Experts of a small language model.
Size: width 128, vocabulary 5814.
Training: 493M tokens, 7519 steps.
Below are experts of layer 4 (counted from 0) of a mixture-of-experts language model. Rows are named router (the router's row for the expert) and show model dimensions 0-127. Each number is 500 + 40 x the weight over its row's rms, rounded and kept within 0 to 999. Numbers have three digits each.
Before each expert's rows: "comes after" lists some tokens at least twice as common just before its tokens as in all text; "gets" lists some tokens that make up at least twice as much of what it gets as of all text. This comes from a sample of Wikipedia text that the model never trained on. Tokens count by the router's weight.

# expert 25
comes after: "a ", "the ", "an ", "and ", "The ", "s "
gets: "p", "s", "b", "c", "m", "t"
router:475504460498490482507543554443471512508490502475532575454527501448454457449463463485459432547537454512549469564483520528539541559532441537558447514581541539522445537531529476518535439447541448447482502475537459459466545538526454483520559496488475476478492442466474435544463475470496503490506498463576554555451497440443429430459508495436549523464529494544517523532498556492579417479467

# expert 95
comes after: "the ", "of ", ". ", "and ", ", ", "\n"
gets: "the ", "a ", "The ", "- ", "had ", "his "
router:467550449471514480474564556458461489525456525467523573445550496465459440477447443536446472543528448470563498550457485503534543566556451550542470544536556547539452539478477496505498440466561447505449521467524534461439537575515457459531547462516475473456464469470455439547520460449469459534532499462534548546442497451455498474512477466457546517463470497549551538513502559483556455466456

# expert 16
comes after: "| ", ",", ") ", "–", "The ", "; "
gets: "| ", "(", "in ", "was ", "a ", "."
router:474516448460523465479557549471453482498470520480522575448534493467450447510448450525444495543531435502557511547462471475543503553554454540553457569533553557555473540525503498512531442466549437478503497478524537467459556575519442445554534450507457465451477466467439475537498458455465451510536507470508540546443505458435464468505483443398537524461478508551538534530530542475550466482462

# expert 75
comes after: "|", ", ", "\n\n", "was ", "L", "s"
gets: ", ", "and ", "to ", "was ", "\n", "were "
router:464501443491497479502554552469452472549462523483522565447542492490456434471455454555449480541513434523548510539461486535547515528545456535548452568534559540545459539494452509534506466472557450533483525470537541458499565549536452425502545468447432462446479480464456462555500466448460458498515498475540551553440525455459486477463470532455547531457447522548565547514543538468548460465457

# expert 53
comes after: "of ", "in ", "at ", "for ", "At ", "to "
gets: "the ", "a ", "The ", ", ", "an ", "National "
router:464504441504498472508567540470453496542448452470541571457536473476451437458446455564450502535497457474549523566471482500536520560546466537555447521539557540549464543555451476546553454473540449528542527479533544482476536533522449501490539481508443468457457467459444460527490463444458437499482562460481538532441529453435466509510446470434542521450488512521533540550440544479548449491470

# expert 50
comes after: "the ", " ", "0 ", "% ", "2 ", "1 "
gets: "|", "for ", "in ", "201", " ", "200"
router:457528440477488474481560558466462460525479474493525574454549502463473452489454454540444475549546451475557482555471463531542533550549466533553444543547557544548464530516477485527528438466530436483493524477541532462442552576522451443553553479488517463456447471457453449545488456450460444544487518467512540563445505453439466475492459518434544516480475519521537539520524546477552446480465

# expert 44
comes after: "in ", "United ", "of ", "the ", "| ", "New "
gets: "201", "United ", "States ", "| ", "American ", "States"
router:449527442447483475477574557465452470541468454475533575476548491454466446498453457541449476541528450493566523530448455490546519557529461531538446530542552536535467542545469481541527448469547445484490520482521504477502567556534441463539536448466529459462469469464448458536503461433471440535492506451498541541440493460442454490483453463433542507450504515551540545520470546463559441488461

# expert 82
comes after: "C", "S", "B", "P", "T", "L"
gets: "P", "R", "L", "E", "T", "R "
router:467512437485486458476570545471452477530458525487520563458547492476469441486453452552446486554513455451543504544471434492556525562543454529553451553542558545528450532497510495532514455467550437499517529486534500462473561554527450397539543463493505455449493466467458460541521452439469446538507476458500538553446532449429453494491468514440548512451490507521556545493521535466551459465462

# expert 80
comes after: "with ", "to ", ". ", "of ", "had ", "for "
gets: "the ", "his ", "he ", "He ", "her ", "it "
router:471531463482483472488561538449469467532442525496512572470560514474492422422457459559455543539525411523556469505476517450528541561559474555537471537542553539534452519579463478507502450460552464572499504478521517451471555538529463519533542484484509445466456473449474450526517446452458470478501526444532529521448502444442498525514466456483537496477505442556597534512472528487558474460455

# expert 81
comes after: "of ", ". ", "in ", "as ", "'", ", "
gets: "the ", "a ", "The ", "his ", "an ", "s "
router:481582497524490439507510530488429539555481524483492551452595485491469426434495489524473486489524417442532495553472532541532482541587465549507468489540537541549443525582482418504514501438536495549440509493549513505493559498526469507475509522520445443494456496440458448538481425491458463519524570466504555495479525462466451475493449520416501563478498499516562542526518540426536509490456

# expert 49
comes after: ", ", "| ", "(", ") ", "\n", ": "
gets: "| ", "and ", "(", "\"", "as ", "- "
router:463501446464500464507567533467452470578479509480500574466537517461441440529455453521440509541465447485566528491473460499549475557548464546547461525520558543539442524546496503538518469464531443516531504470523532480491569561524458515530541436467517475463508447458451448533479459444463483537541482451513539548446491452440510476505483515427546515482434451568560548526576554476547471468463

# expert 86
comes after: "and ", "to ", "–", "of ", "; ", "-"
gets: "3", "2", "6", "season", "20", "4"
router:475511450481497471487557538454462477549456499485521559464534479467472459471457443554445484553568453535569482513463451497540523555548457538549447542536558543528453536517433477535533462466540443483542533461521511464444558565525442458521553459481498455455452456456466473534493463452472427490494514474500532551447514448444454517540487475423533483469429512545554549530489560470552459476482

# expert 91
comes after: "|", "\n", "| ", ", ", "of ", ". "
gets: "the ", "\n", "- ", "\n\n", "The ", " "
router:464505447471513459482564542465454476540469516474525578456536495452475437446455451554443486542506441508563504527449510484541483563568462550553433552550557526559434532540524538522512451467544445525515498479533547483499560539520450473592554481503532457457461478470468456546490458438473453509539526465509544534443486464446495503497456503444531512488517536564543536518508555475557462455463

# expert 73
comes after: "\n\n", ".", "\n", "==", "|", "==="
gets: "==", "\n\n", "===", "\n", "== ", ". "
router:413553491505432465503515540507426494511470462481548542449538488506511420442489489502459451567471489493605426504451484576553505555571395536568499535509520535566465533526469508524529504518526456564478512488513498477481617531558465432476519445487535476425495449486477468514510474457471495526572487491495516558466556484465485540536481521502519556496508533487508534570499510480505476476471

# expert 93
comes after: "the ", "| ", "- ", "= ", "by ", "\n\n"
gets: "S", "John ", "Mar", "Par", "Har", "First "
router:452529442473492466496566556463452472545478519467510571463544486454442438437454454559442480549540459500547479509461475484547505561548455552553446523539553538539453535518463493515518446472537443528566506469529523466496540552519448419552544455503514466463432449466447448556487458445462441510490512460512556537463505458443482525499471510448548523477507494534540550527490545478552452476460

# expert 69
comes after: ", ", "\n\n", ". ", "and ", "==", "was "
gets: ", ", "of ", "\n\n", "==", "The ", "by "
router:454478449476489469526563554462459479553490508467510574448528474461457441479449451524435455537533466482565509532467472524544515564549449541556442550528560545539432525548489478520529458463555437526476525465535508456491556583528449436498550469485490468458495461459455458538492462444460449498520497467558541545444507455438466480526473495444545531458501512537550540519511543479550451456458

# expert 52
comes after: "- ", "| ", ", ", ". ", ": ", "\n\n"
gets: "L", "H", "B", "S", "M", "D"
router:469522482467504469523550515454492437483453501421491522447581484445455473466463453550491497556512474483559447559446469539573473570505497548543490523566521558526448556533462526579548389452526457518575520506531444480496502504512456462491514436503484483470469470513438427557467450489488473474530531508537517511507508436459455496499468537465531525498485497529557553532513589458535449471468